Weights of a small mixture-of-experts language model, trained from scratch on English Wikipedia: 15 layers.
Below are experts of layer 6 (counted from 0) of a mixture-of-experts language model. Rows are named router (the router's row for the expert), down (a neuron's output weights, with its number) and show model dimensions 0-95. Each number is 500 + 25 x the weight over its row's rms, rounded and kept within 0 to 999. Numbers have three digits each.
Before each expert's rows: a language model's description of what the expert responds to. This comes from a sample of Wikipedia text that the model never trained on.

# expert 38
First letters or syllables of capitalized names that open a paragraph, title or list item, such as L in Llewelyn, Mc, H in Harriet.
router:476498571483459503520526480533518460483440472516499474478513481479500513480507488470488511484561470540469516481526533541454534484489525454500521500493517470518507506527512524526486502539497467509490509490483508528534521484465534482518505476477463474511510529531479483506483488522523500497
down0:510519524515538507552505463501512493500498505558518552508497472542532524517496470505499520530459459492488481494566488530499534506475505485523485474524492529486505489491532469464476526522542503463496480525511499477517504450494505525518518510495552468506506519499500531463544493508528482468
down1:497527532498510510467495519512492508488552528488472524515495494515505508525512509543491509523504493503496507432495520502505487538462493497530484460442497529494528519487542463498469521535459478508488506520534496481477495514488466444495558462463515532529515460476484511460528506476522473494
down2:483535517495501533533509534482464495513534543489489481474521488508520524517501549539479492521421496509509562557505539509537506490472502488504474510508469496501465539470513525484507517476497552506487507524527525504477503503515528480518509468512522490491515513470467511460498521494522509551
down3:486545492508485549507500492520551493524479500525490474487496506523512464483476485489474501496463478493501477447513563522471544548465556509535525495473480495514510476512514515525501499515533495488483540482495491464513510485530497497531500536461528497467488523474507522493481556525532494459
down4:461489438463469542464546486489570475507514493495510469494537496498501502484518483501510517520532460468509499491544505474475496529511473468504493506468497499500508518486532505558512523502521522482555507486469491483530538492496471501507497456516544501479502532456466528484505487505510488473
down5:527493517479467469501528485522474466487492510493463478544507464491562477526502530532467471505515440528482532518478523495528498493464500473509519498484470500511512505511492487513498534488471456539505505567499480493504486471498521495480524529473561520480501475465532505490503506467511452476
down6:494546515529513482500442530457491526527509499544522515495482478541459510507579516506504472501519537513515473511504478475530468487457486541511485532518532489496471511513484516482520527461481529532525499503495525514490479490456517484493511501470504468483496510446523530445505514502499494494
down7:513502470544472492527523478476481515498490475483507519498479567525467511499484482530437513537452496501501454517507528478514532489533510559494501493485509485483519479483524463495493484535476596491485507506503506487459506468501496529504489534507503535506500490503508527529527525475500515505
down8:523539439453509445471508525537523490499560541520473465533480528491490492502503476454470516483499502492464536507533484515495493517483507525468476489497484493473472504508472512484527476533476512528496516491469509538478496505486512473481497479509465530490505543507466526491537495544523462495
down9:505546510505469458479528488484461500522415467493586456498493536487461532502541547495487489510493497513494502508540519484522506487524461498507496500533498503500494490513488464479463482473509502517531525505500494485489496513458519488456523490470483475522495510507481496473499481484517538472
down10:489458471505494477487548469510504499514481501536498480505501537516480461460512510512474512521479451479522489488472465497523449497512456516523506539531524488489493524494435482471461513528497492549523500534474491542479518522477523510487487510498516526528508491541506504478532488480475447539
down11:503479537506535524506483464482497468448537520408516480490488486494515485503508498509530499475498479482470490483503512470562515507487433491505527526553516533501485477534521514494515486526542478523487526517496502461473502494535490488497525485500552485518480493481516526501507489504503467534
down12:472505488463474504515463527502489522494571541487497501513526515461525513513483515494506510457491528492451472498491479526452470472466494452446449534486506542507528483502469490519465524498484460480529494501495490481513525514490533523488526464474490499473460503505522501526487509535515511517
down13:508493460475471484461473494471518484508455526526529497508506496485497513525473507482501521449472527474481526510507472495525494516524483552517500494519494525458515525490485513493500478525508514528471517454479520511538476490539455467465505516529523503522521449474544509470446558496506495520
down14:466445511509550495487439560519567505531518544487478500490490484514511522501519487477501529498495513497519516495563511491509527516521482521482518486504527545493496453516505511509494485501563531452512491498494496490491486527513512439490493496506487516480450496488475496535486523501503523509
down15:499501509530491455542499512490520507498513476483490514488530502528489467546495504473480505504452518510482502499511506470555470466449517486512552482499476527504513560479524516514489493467484500523450500451535512472520539528484523512504478524531506507497466450483502475545468488502520540487
down16:488495454499485542489508518473517497476492521534457476501533494479519446467471482492507510456558523437529497537499486497514492518472516479493470508533501505482482478488534480493508484533524503502525462511481538512516464470499545499523541545510453503501535492473496512532535473508502483486
down17:484483528469498507485474484458501465544538468486497497522552499492492479519506482523510457454520518485516555445449492515457522510488489479503527477494452543517493506480479500498476490498481504498488520521475472506461514498513504449458493504498484517478501508482464487471467532490558519522
down18:467517485510508486508512481524491502490466469483527504498515493507521492511466512543505482490575501532472492437485462493449501498475527490539529495521473536518482441468487513475469486438542519491495528540503476472450515482501525467524505508485488466519484495510496478480517503523519489507
down19:554575468534454490492524486501462511522478502474481502504503528473472486539515475510462480521470515500490470523478517460515529519480509497516452521527456508490509505489457474463530478517526490508505521481511519498505479471470462537522491510548483490502521487528534534515538531499495502514
down20:515529558475498476486511503502585511480491485528483482474504473492517459517480514436516505499545494546485496440510499529530509513453475482490499503525524495512462479488533517520487543513483482470490515463509528521487505506508523510511517476511467471471505476486472492491517498505484489560
down21:501472510493526522593456498510518536499445465539499525504464530522470489511507471488482510486536500517491496506507544529480539516464501516495479512463465519531494458494480521452490513476494544488497497517507459490490476512509490490446500511471526524525527536499508497506511495530526497488
down22:481511492464523496489503542518538467566452512513509465446527473499500518527475481486505484513418465483503543492510503478470523518496501525480503533486510488511520503505493535512532523535509526459480490542562490517488498515505497480537487489465478497483511524479465505492502513497489512464
down23:456508458531502458524510561480485427518520481466529490472528505525509506522504506501474526542505454569517521530475507508541500547483468498499494479517490492502504517481482535527517502525526487484454493524497489489469521505498476499506498518498523474510531512532470484458509498486540497487
down24:498500537475488522487486511499494493473506500422475471507492474531559486507514528466528493524500491486510495489465546522500499523512489471526492478543514489524549500501556490479491520510496497458551535519499477500492499509517485464542542454492530485504464496469480534477470508523500530472
down25:473529539541549563485518477526519530498557486545514512551501498491513484490472519580520499490507495491524493513476533501542551501483485487564481478511492511483470506512497475509516481482509508481508507544505481460490510506522496512475493456491505513496501469475498511473527486475512490486
down26:480489451515548482488510473530506508493480525494523504508519514515478511505482506463475492530515511479543511512533515479549541498467478558517485534467453499503480498485485496535469482493473567492460467504474480495508480537504512473522514507478502518462532531541486457530523517486486521526
down27:533467523466514532451469489503484487473529502501448515511465479487525502540455491476485515513505445521471475548504489543515504453488456457498540505496481477484506483511498487513485501467504523516464546505483480516501517500530496536497529482471496499535448491496464503495525507503509469541
down28:532458516502474499510510499543490490528508474497495494484459538496437523461536541509498534485465471508523525517478513494505486460470521556539523450465479512528473473495526529487512495487511481483489442467450522490504515494469478512491485471476492511509494495534497492518521490531507498545
down29:559480435488511481499493543513569496532527549525480447505531472532510496483461516490533474479520504493531461475507532505499511474535487500436501499507499458514514494535496525510476515493484512522508468518517490504497520528515500494509519446522523495506506473477522462491471505493516497502
down30:497501504518521491506513498520487543461501551547468493486471522491495516507493454482485500539533477485523559543526497505512510490484500563517494514467520498515519547509510542472486520484543516511498509507488479545510516508487464468528534473500465535510502532500483458501480528553538492500
down31:477483505506481495451526493483525524495535479504506507487489481474520525506521499504513483492559480521497479478444495502503474519501516505504521479541484525572508514545500490461486546486519468444507496488509498477483523437509542519476467502460505509484481519462546492495535502521527536484

# expert 2
Adjectives of nationality, ethnicity or field and their suffixes, such as German, political, racial, Lithuanian, military, before nouns like government.
router:495496467475480478501465519510504487505479486474543464445539507531480483497499473503479486489457538471526454482521510452488495501484509514499506461469502526519492518510481504535538541464487537479518490457460514544526530490475493485499518456493480503458453496484462505497522505482504525541
down0:495552469454468463484491491476498523529523469478516469487470533502478506472503529470476509538445501490495450519490465502518464469508547514478510496499534469491494522483476486505510516491538524518536518466450491546492502488508478499481524551501539523486465491482539476510507469492490488489
down1:501503508506524491488511516529443491497482455519536526534481464473509515493493507459505516452532515501465509529504483525579522518541481523514482517474496468514429508485537490530485519506513482504471471505469471504476476513495487488495504480550503542526512469515493460493483491488499471470
down2:450498508463522480538495506462509505498503457525493518509495510500524469503484496453513493471516506546487506506500524553487461515499525488482484543515446534511474499534475460510496478505565509506470522525495539484525501491472442473532528504494511488463543509538501504480491506527497485537
down3:475490538456496454527514531466533496469503457509448505547498527523518548461485508503528525477526481489448528460489521536507519516482527499494498530526509491513502540486535520452564503513490505486493522504509489494479492489531519486473537514474508495514481497518509486552489497498488455510
down4:475484508484500526554534459489469469524499515513518447467461499535514518509444533516526523481457490515479481516511490505466503517469529532483555505465479465526486549482501481469513515529476502485479481492533495498491471517523489472473520490517492527470498455492501474497495501507439505507
down5:442484508521504500514524502467502500506499495518484486506471498474509469454490464486498477528511467536502467518481490486540466540513495508454485493503522508471492465464494508484504506541472489496488451453497505491499506499511510551513546506484540491564490495528509472472515519524573476464
down6:525441516486512515476502476492539486486518494454497519487518494478523483512537529550497519533506525505533542511527515455539480510478545495525495481518530532503527479539491471459503472518558518512511491497491492454464475500493528518466516507519555502534469538488530499493509486494493529506
down7:484525499518494478450534490527483459482490496495505480459505528491510492504497473478430503532503533485507521529540527455487501506487521546517459508461498519539507503525522530488452485511497513525504469510454456516459509512504532534483525505478475513477525481493511483524550468496520538480
down8:483505573527491472517481498511542513496473489536503534502520491489520506454459463494451539476527512471489523466488510512516481431461502507501505468483553475529462477504481479509473478499506494519481508540525521510488533485473497503518508523504462502511525482546525475487482492465468504505
down9:540518521485494563546515464454481497488524519504483478521496534483505505457496530538520541465505494479514521525500487520515516496518516513508578520479480479472464467525541483461509498534515509500511481505514487503481483545483474516555455478522482476488503531498538500514483489486495516479
down10:529491539529491547528511478514484525486500491535488546528495482458509516479500503520529522479559510482497513498462505490553458469494521531494453496523513499508477500505434519477456528484503513463499494533494482496487489466492528477513508545474485470500487480487512478476472482489516489567
down11:494556546515470532515564489503481520466512478530486488529478528445502510492508473521497509476431518501472498552473513489466547532483479476535551489505511462510504495482483530467474448511487497492491491510481498487480547475481461513516495512499499493508543495485499501497515488498514506479
down12:535502528482565520496517513509545497460568515477527462533502504524520496529541464470476472512467455527523502481501481520461463482485503465498487514483521479486552501549512478484481523492474520513499525497522489474491523511484514509537520524490484510538475518481467527526515505499521506471
down13:514481519499502498470461507443528566447514507498511499506488517455470503513524507534497487469500469522482494521472500473499478492499495474476525545471449439492530464512513467496479497508473509561463486505511502501515482490477495456510551484495477522457512487490483522504470522536501489498
down14:465486526501459491530492489505510526486445492512475496497490461488466553511492481515503474502525555523506522517492562486493494495535503548514498468514531467494465470486500520486518503503548489536503462510460525483528483482480431472495505516488498498502489526543526506550500515519532482490
down15:489517478520502490515498517495491519492458472529476477503485521516490502526536513477481515508511491488459506509531497506491462537488510523513469524492469491508467496491547470444445470508533485469485503419525509560515496531517496496461463527541487481488488483522486477547479528498483498538
down16:447485453483473508489462502517488491440481469509483505485517462444498498517486495514531506513496519442530509496495488493537507527521491516485520525511459449527491515501451451491497482513476531501516478494490487491554510488490520513532504528503506507523542486481568476501494523455508515505
down17:530517459504487523481495483512505479513508515572484490501545514525528506499506472503480503492475521473484500500498478497483536472504502501492471527498506541469523533523536511497529485523502517482506518488498469552475514532489528510450471461497511497510517536501521498492537463482466536596
down18:491480478496510517491487495489511489501534460515512544495521480491523481502456457485486487565475517509493485474496475518523432498514487456507510529471462471539488488490501480482488518449435440536468490501475486510525501506511490506487455516501492476541502529511462467503496511500532530506
down19:469474489513535491490500497496469479502486479450475510518503504505483487483519462503528545506504488494506535502540532495524504467488467506537509453544553497514502513484537515534483500483465485501499482478520521546493527478483497531525483499493529514511465549517436518486551557474504494534
down20:473510494538502451440496498476511571519504474505478505518487549490502476469509487498507473520524485507493504470470513534484524488485522488506498530486534488506510505491543555509443498531489510502545450461461514472527509509474498474522473496492516506507502521508480527549555526510510500512
down21:564499470508495489496482516496445524502469502462533489441504515488482515502470490519507501503500520483476492466536483511503536535496533543491519497485490509485480515500476481460511494534517507496543520492551505523459513524509496478455523517476522483474501506486510493497495493495457586550
down22:517455507484546463498460468486478461475474531513494492495510476536511498471464531463491500531470528453506475486507483502487508471491504521516509511496482493526513466495454512505469507507519495480499553484537509536471547529490498512500486504524440534462536558515524482504514489467493527516
down23:496526442504476499521528471510469457544513532516498490460488485493474497468494477519526509441474527470566510506499490492484497496506499478495541491476494491508544503516485498514482508434511511547491468481509465496536532456531535529483514499525484496473487513502526503526529482518520544510
down24:495487474513498486438488508503529478519503517496474485435529476489506515515485486545500497556520539502490494498482479494521480472482524502470501502491492513553528486534499495522504534434513511476428458441480506508526479491471514518487480509549527501510494473497493516506463535508487495496
down25:482560571476488474513468468532527506485520483486476513534477486500509517504467513503496522514554497518513495492495524517551488499521521497479503459540515504515549513493514476495523485527461478527503485545530507497453483514510524488522507490507495475520470502495523484492531472481540517426
down26:558474515476508520468532483489538498517508499454462519527467439488551499479475490484510506462483502460482495475508465499497514555498497495501492534492491524563479444488480510477456507492510510492519486508525519483512458503534516504477487523482478510515489551460486518490472475505498508474
down27:555503474519519491504473479456519493527488486489482504531518482500524516482467504504482502497452478493477474462532503509484509501523498534481542484488495476550534532499442510551499501522504490460473466472449521477501499499512528508529491487495544512517503491432530464506503492520475500552
down28:506501551511531509453530512518494487474524477486553494479477501448487506487491485482476453528529461510495464476506482528467487526518467469571503479510496520449505502500474520489485480527543489530492491513491499488488545486512524497510491544462519520489469469496486461533515476500497459492
down29:533482502512501488559518538492498477528491511510517458483520523500469512533488529479494519465510516437484540506471495505489515555472548525519534515532503524525511510509514533509463473496534485486544512515469493523468528498503502537498467516465522512523515464482492456503483450489463492521
down30:545462477463526479427490539480493510508557491524482503508490506448508491481532456529528474538469529540506481535462475513496495497496508485502498503460510520489529519484473501509541528518515466491469504487516490532487457497535483476495519514501473464453497482491547511503505498521487487511
down31:516465520480526505523451469487492484496542530499496539504524472473533518524490481519541527531506493479511460515480507496479441494483525487458518523500534463484474517480544499472520498502466482503450459448544497499524495493524502466524505496513524524488520483492500508476467476516473483444

# expert 27
Capitalized word openings after the or a list dash, chiefly He, She, It, also S, Ch, St, as in Heisenberg, Sheila, Switch.
router:523497471502482465468516516540549525502471503520460535494505494511512472454537491467528476488512468470485489471538488507482516497519497503500489482468450509518464471504473475484480465547491510507463538521533508510497511518518455463457518501510463489510474531500476460533515488504446481523
down0:517494496493497504429522462473519512461505529523506524492540524516495486517475484528489410466457543490500480500494449483489534541484515464459465502509511517460529497526492457531469501508468507461498524511484492513506492498518528488491489527528515497503533515485485503511523466492510517520
down1:461485548519521503444508503496502509463508477467474560485511523491513451468475524454520505514483485541531466495511520519511513483477485480490501474540539458512499525495457493546458478529507523489529530475484480535499487497446501474529537501478506491496483509491501495501467503543510492522
down2:505516496502450485510528537526491516540461479520470468465491518481439506488494496469522537519478542481452484514486489471490542470490508500499538472481483484482481521482483490470515496517508461503495542506526521479488458513511530490480485543542513470475477535506492454516493475477460528528
down3:526529457477498499469449514508484451467505512504510511539471479481484513535451517442512470521474514522531479475494468492454478513473509501499525462489488523513485521507478491534494512499518507491510490518485495513478518490463494517487552483477507516485538554526492488483556547453517522488
down4:520506506545467485491508490540489538501485448482520523498469538512477488491503514493516477467513538528491468469472571511490525495493499508471483475521518530497496514494505489477446506492493499520521496541526468546464484472471481452538513510496453531488519530516532505513467473517472460511
down5:556541500478522480464476502496490542484507511437483486496538467479535465569527503522496501493512505467539492463490481498500507475449478477506499501485516498482484510511503490516492531518498525464501537494486504521511492518468468480503503477516481549460486519508488535508531463474552507544
down6:473511517511499456487449531502488503524492505582495511469517496493521475486498534519499493480494496493514506493483465501505554511518508521517524461515517480512519478516489493529515484484490469557471512512480501449529521512482470516509501545505434487562486540521499457503500518488484487456
down7:446526478495537501450456461481501532459526484475498461501499492473490481510471497463459478490484452478513458521508490503495522543505490493515461511525506526483532485529528518487494509521479518481482510500533488517474528480508454509485495542529480516499483489475473504478494575516515466528
down8:528503527528519520448496474520479528476488514484502532508520482495517481491527546540518480539519491474521494543505492495499522511521486512479480506493529498452480550462542475485499541432534482480533484462459490497513481507481517445492544520465520521514492490492500505529523504539519515489
down9:493490466476483448487534493480489477503509536459496505542464485554469474459555515546513485520480479512508489489486511525500493486474513468497521531526502530495531500530552474466481444496501491515500516484500495525493491511466471512490494501509525561547454509504517533500491493467499503530
down10:542494501521447488495510493524550503527465501498494498477499496462528514478512517497537479501472529492467523469509525518486520500476485514512513466478502466459497507509511451540535440532481479468467500496490507468473488463500440499477496485506515481475465518453540469487475463485534505488
down11:481508506523463496460498465497518490457518513483512456501513506477507515519514533486523515513507517479490455510548527491488492464535507512510529480525427516481498445471575490513480537464491471509540509458498513442479486496472479514489487506541473476483485479492490479496506525503517488517
down12:486504491528514504468481476451467497481536508517481501468489522494487476508496468496475529528462454513531499497442469494527482505509485484496496540487529475515549494506510563439490501490510557543525512514475461494508496553481474526465508508461508499515509495509516474505483481546492482495
down13:536467506489511541449501520519487519486539512475500498528455451483527470515506461495511510479459449536477495523420504508515476486492521474514484512482526501524549517512528504466480499491450491500539480479499508517501530495508497473529466502486476456487523513474486464523484496489519490473
down14:503479529454476470507509478489471523471504533451474521516540497451485510492494477495463496495493491529490491475505466458525499442509502471508466519525480474527502543512477498488524513514504543482509554520468504476492519546487533460473446519492522499464502482470479505479502454485511523490
down15:565540514520484493515480458492504522494540504508509524468545549507490512514532509495495510496548472495520473519531462497492491502505439507490492504506537496468506499561473506513507520515437467510522508527468522504479522509508497496488511573527500504503528495496497470479518451484504514531
down16:519517522530506529486509436499536450432448486506474522485486482494522456539502529488494513481531482487531501510486486539516508518503544522520456494492507500496541470505499468510463498499518507499467465521503485460487509472465518476519543512517540473519515534533504524478513513489472498528
down17:481494476525553505483519465515502491494485486463487487540465511491492512476471512505482491491499517493493479500472476494521499518509515522506538482508522437519490525500452483482515531502442517445475459497478533505502473509501490483440479498497496498482460515472456497459481546483440541510
down18:539495509466536515475452489481470491492514509460521501478496508468497535459499494510481528491472533496496464490497520501529496467547541466502531506530533522476489470498537500483489565527550508470524539532480539495491532503510506491462460533505450497486520513491488488493465481499528493481
down19:503455558512514492521463506518406521497524466552507507495495478498509540486438497529514517471508524461506517490491459490503507490498518508540508509520523511482486491482475489506485526509522520501495489460519519471487509512521537489478567511501484479512518511529492467476508513463536486523
down20:509494458511523506496522490485488483454520539482473496525474467513504444519494535506435488462458506473530493493514504503522493544521486492513548521504452489481506526531505518518524474522494512496512458497530494447545510499525463499498427502491479519500493458499473472508507485504499529484
down21:511473519492495483501496522493479482524518492485545509504524519449527516474490482484486497502531489511479510484455495545454469447451506495507517494461493499506520525581476433525456510504500469455489477489512495492450504502497484513528492498492507470528506508528453499494514513508476467533
down22:514483489510514508515526505486494491496454461564525514507502479491529480527504521460509545466530523473480492490473500495474514495467562511512509516498482518505446511508542530453477518530440500506472479504493480495441507472518522519493517494471465516540492457490519470479490507500520529525
down23:520474524456569528517514465484486487498510476456536526509490512475470518523482528453498503533470513477515475450473521511516477505505537504513512518512502478513476467483526479493536544459456500484482520528514508491483514509552492524508470469477471485539487481472487484524529479468482493467
down24:483507476503493487562473485529440501483532506477508498505503485523491452540478510513502503470506496502525513495521517488523505516490494505534462527521535542502441504484479493477518535489534517514561470522532466494487537458473494504510485481536487526480503485492460492452474493517481459541
down25:517515470501511510497504483452469541522515458486546498506529462479510452525503518481493524501535526502497522484506527500535477505512528485544537490496499506548554561495484480479549514473495490453458517555506489499533519475507483473476494494519481511486509517536556498508499520488504479494
down26:513471506485461490503523503458527467546493431508482501457524456505532505525532509501502503499484522544479458503495433502471508518489506467526520521523506522507474467548519483486506494507504494505466520497521528551486469478495464544483487525541481505492504496485537500513469503463502520530
down27:537497520546508507474526478478509551492539512443475519491466475486502516488512470497515488527511425541525517465501484530490461507522499481525502472526480459526474521535510501504492518473474510508486493503502484520486495526486500512527533531496467487472474549496525497499497458488517495570
down28:505482521460496513527512514483463499535519491496461505536491541465451518521460530495494513467461511472491481523451486532503504519460459484537495492512509522507509531531476488486485505558499465487507490500483468536540487484483521518475438527517485530518492518521518549519503476526471516505
down29:474497533516501527490543496526522536490487537487522488533508482504512475500487473487532546513499508492457519514463540520475480516479481491487509493454480534473482489499549477500475469552465519502468495497468494503498488511539448501495472481483475459527528542496437476515495517530465522525
down30:499482491450550540494461507534455530495516513472511489512524520466506481517469547527469498504481548518501482500526481492494506459491539468498550488544524482512494487541494479462470469483480486568506493474518527512520485553528476529517521511486473492479504489512506486500482524481500528512
down31:522478536484546519508482502506519511513484547522534519492514488483482480480510518491477516542471553497458529487504517520519456511505483465518495531536459503497496536512469456562477473508492512535498499531534530501463486487518479502554514549502519509474450475514485503522491506507478482532

# expert 24
Capital letters, middle initials and first pieces of personal names and proper nouns, often in tables or lists, such as T., P., Sw.
router:481464488454456541506530506456534564466495503540490538517476498523533504507512483511496477470508516477425530477480504507465541538473521498509505485471479508528531499481503487522489550492506495468474489508489534496489500517540480529497474492464503491487499486472494473494500480545466480500
down0:512497542543500540521503510489529508491471483549473481551498504466509488456483534499508537529490488507513460466525527531549502477518504510529519483531477495483502486476506478528488472508546507522481504483535464506525478517497512494541459504476531462482470507539499463512499473524490520559
down1:505485550513511495506507490508511487445520503489534533531506482472555538487529516521489523487474475525512431490524493470477493479474525438441478491489502462461487488523496491527494496524473510503493510494525516477480486498534497527457541519488450474466486520474507512509501511496511493451
down2:563487484499526504508509477467472545480503517477521510518487464491520494517516530495519526465497531447476446502469500466514445473518471490504507501529477508484503472497511451554483524553509538455481482487499502478494473522491515521484513534538489510535499453504503482474502495533492520517
down3:557498487494490544475502462538516514508523492464543552516568516511515508470469519493535493508504531513501480483505501484497456460475441441486511497535482492540510504515521470497491516462540481498519484493500499472490509555510504492488525497507540496523501512495515489495488500549535517513
down4:548472500464481468518502510498510471503439467517485511487506503488488527504513496511470499519456462487480475476507510496462502493473547462518442508509485471511458509480514505550484541505517505442505488482518493536487520473487547498555489489512484492448510492478496472519463492479473498468
down5:554505500503517550480476508502472513492507501485516540471542495538518501482501517563517496463497516490468468526460535437472496543529481525514548500523494465484527497538511503484475517486461505487532479484471495493505516452514514539503500487495489523530519518525511508527511511483494496556
down6:484475475468500502474540484472472465501509499520447430518543474564551457494496505480495499466475507520466510485512478510472484507513491510515493505488483502495495496478464558488496533507463483487502525519485488490491551490469488519466487526534473523453506479482510477462477493513487519522
down7:472501466514498495522561496547489476465469462482504468500487491521493497472503508486492497514473516464483468476497434509496548513492513545525536538552500465549483498546508522515507489472494483547487463512485498445498494495502521506461482517526521483499509532492503512519485485463469516517
down8:507456567492520556450491479495519537503498492504483484504500499510528486482503487497506550503520491478560474435481490527507527518508503502507503525474502500530540485494499475487471507481540467532533509506453490487475535502517471474497493514491529465518558467536498474494513463486487491512
down9:528506494444545507506487518511452509535540468446481521521511534479506543486475486517476490514499488494513507425462455492513484529512485512483493549492536495531557529505474521497473499498477523508462517484460491475495455482514489499519503504458506504506510528521533507472501502488504476523
down10:460554422490502455508508514545486457500483543426498428509485511490482512527508497448463494494462496513519470480516468493488517522510461485503505528493513527533524533508494517496519519487463509464505499488488483467494515514481510467465493483519512499514500501522479524507512497494513482492
down11:508509487453502562481477555512515494520527493493498491506492522502527499527496496491529502480481515500471555457448482502450492542508451452485491525504445497523507519510492530514520566513462486484498498480493486530475477492531469508483495500466505528478537497476478519517503502505492524456
down12:494491460494504503530512485529497546511484497484533490493471475516481540483510542458491493538526463563529488473495484498466457502481490475524461515526544478516523549497515461527507538473454477534477492519463487491530513520468519484494501474470507524526463503498475494518522475482527488481
down13:517496502498554497468470494519469506461517519490482487472488511499526525484461531479473496519561519499507532488495463461508511472493539509512486454540548502465476526490526487472502493501470510501447487518477486454473523483521544538497512512508488490525516470513504442486512521514541516532
down14:485505506501526519484508426492497503473491517457518531463529522503514465519460518546496511460484486480517473469479470512503517457501511448475461484496465493470488541496475499487481493538499497484493457482483516489514473487481507439495540512507478516504472507542466483500482508533459537521
down15:485482532486514488520529504463497523467493481494491484510483472501507450501518491534508494538491423492477499486498511495522511489511532495538510495507499461499529479513544493477496473473466507547516490531474502447493547510529500512545495509488515513563460509495489524527510456510522500566
down16:446514548538544514488507472446495533507549508511500533474514525502525476500506491522469521528505502508551478524488510492492494458514497465546540490489526480540552516511466520514477549510504492516527492507515465481473518477491532494482558531494504474512488509526477487504487464495519487480
down17:558494499465482463495481487512483486502537514552508468486451488506454498546522513451481517515483513517512504434512481509512496493486516506453500490466525474502478558504473510446493505501497500484471467536518514501530453544487533480499494492502509482490527517492528475483515467473480481501
down18:438524538535496543517481465435490521517474494496521514539500509475531512505513519527537513515527482514483461469481498494517496483522491464476501497530518495492521505503488451494439496474498478510498505533482500494482495531511491543503463522470554543473465516511501516467508495526541529515
down19:482517511534491554462531516552500472497514522510509480467496507564537508520510456494496487490484521501504539462509494493516523486463485473518516487521508495471503514509487529498509468527474457429527521542516502499522491478495528497484475519494490481507492513482498492517527485524555569534
down20:475516453505493516523512477493518495434524519477518525516479520519516492540480458488504487539479503501520471425532520495517498516518475486531470534512465513477535499521499493483496494470547476512480475459532504440544470518499457466512479513508525509478504495494521501517456514532487497491
down21:509469535532480446519456533490523505495425523555496532492516475524476493493519514489513523490528493512490464556501488507555482453509517488477513496522545497468483491509514478492510461507524485540506501523491530520521508481498537491496527489541487511501480494549520501485476529469483500530
down22:494534480501487485526490490473503508518478478489483516501494512478496459503452507539523530504534473496485534494499491423524493476501514540543483536500550495488532492489514509486474467467491526522574479473523525512537492473469459509531508500504490477481527543542521487510504491480492543513
down23:515509488488478495529527487501528492516469482537499476491538491487499530506483521460499554470513494471453499540483517497466486504503495516477461555489460487474468542500517487497498494526480523498502510473530488472464481453493502540524457501490517530501489520522527544526550487495501538563
down24:559469497468504433457477462531480507485504482482513516486497500491477513479470504460490489511550490511510466510540515505525446438521522535522482501487515507523489507503525478487458493488525513505506501462532474472503560497482544484524537478510496482533475472527512500504482473494506494487
down25:552513535492442520493464506505472491484495495475536547481494514542513486489491496524496473537508536506454484467498555520497521506498473473503469478520519466453530523491493523552486520483503499550522472509453519503496508482508487528493492443497521526554476491511492521510521481512499508525
down26:527505542507533480525511508508475531565523506461473436547518519505468518518522483528535473494508489500499480556471489490499470503500488489492505473497532528483506504473491519527540470519514514484510460534497498503490564518449544504462481502549514510498512488512490509496502526509495487461
down27:474513490512511448482479463484467478536466504492512481509520479481442507473493514442487496499500496514473526455502534480484464530527495570526491514501473480512480509483473470510496500553543510518548486462505488454496507531481519482487480523531520492505547514501508475515467481472491503508
down28:513479490550535479539519479521470501516471456556491495443509512466477473522517505507510485551506502484503505534533497480538484501510527503535543476499457504508490470484471516463500507510465510503498525474530494510504497482490469483531477553502504526486519460479497507495498477508430454501
down29:504538533546475500535470524514487510505429489480525524501510485508529507500512489516503480486519539483432510564464480519496472511496461513491473485539506499509502509503547467481516488493529495487505498524465499481477476505492470539513485484518548553488489518532504488533501501522509560498
down30:537487512499521560477490511478473452525540520483514497506509482498529484500496538495475492421498545511541507547481487486502457530473476510487521502472524499506459507524458507479481464519523517502513514445495511523473549460468496507493509496508475499482515479498496514465506513492471551500
down31:518552541495517540456474488514509475495532501493511481506531535512532498512489525465538484499525504500497491543521469524469538500534538497488506475556487494492524519492539473454500482498495520550514546550507510496475507462465522506554482515481521475471499512528528516497496512505539504516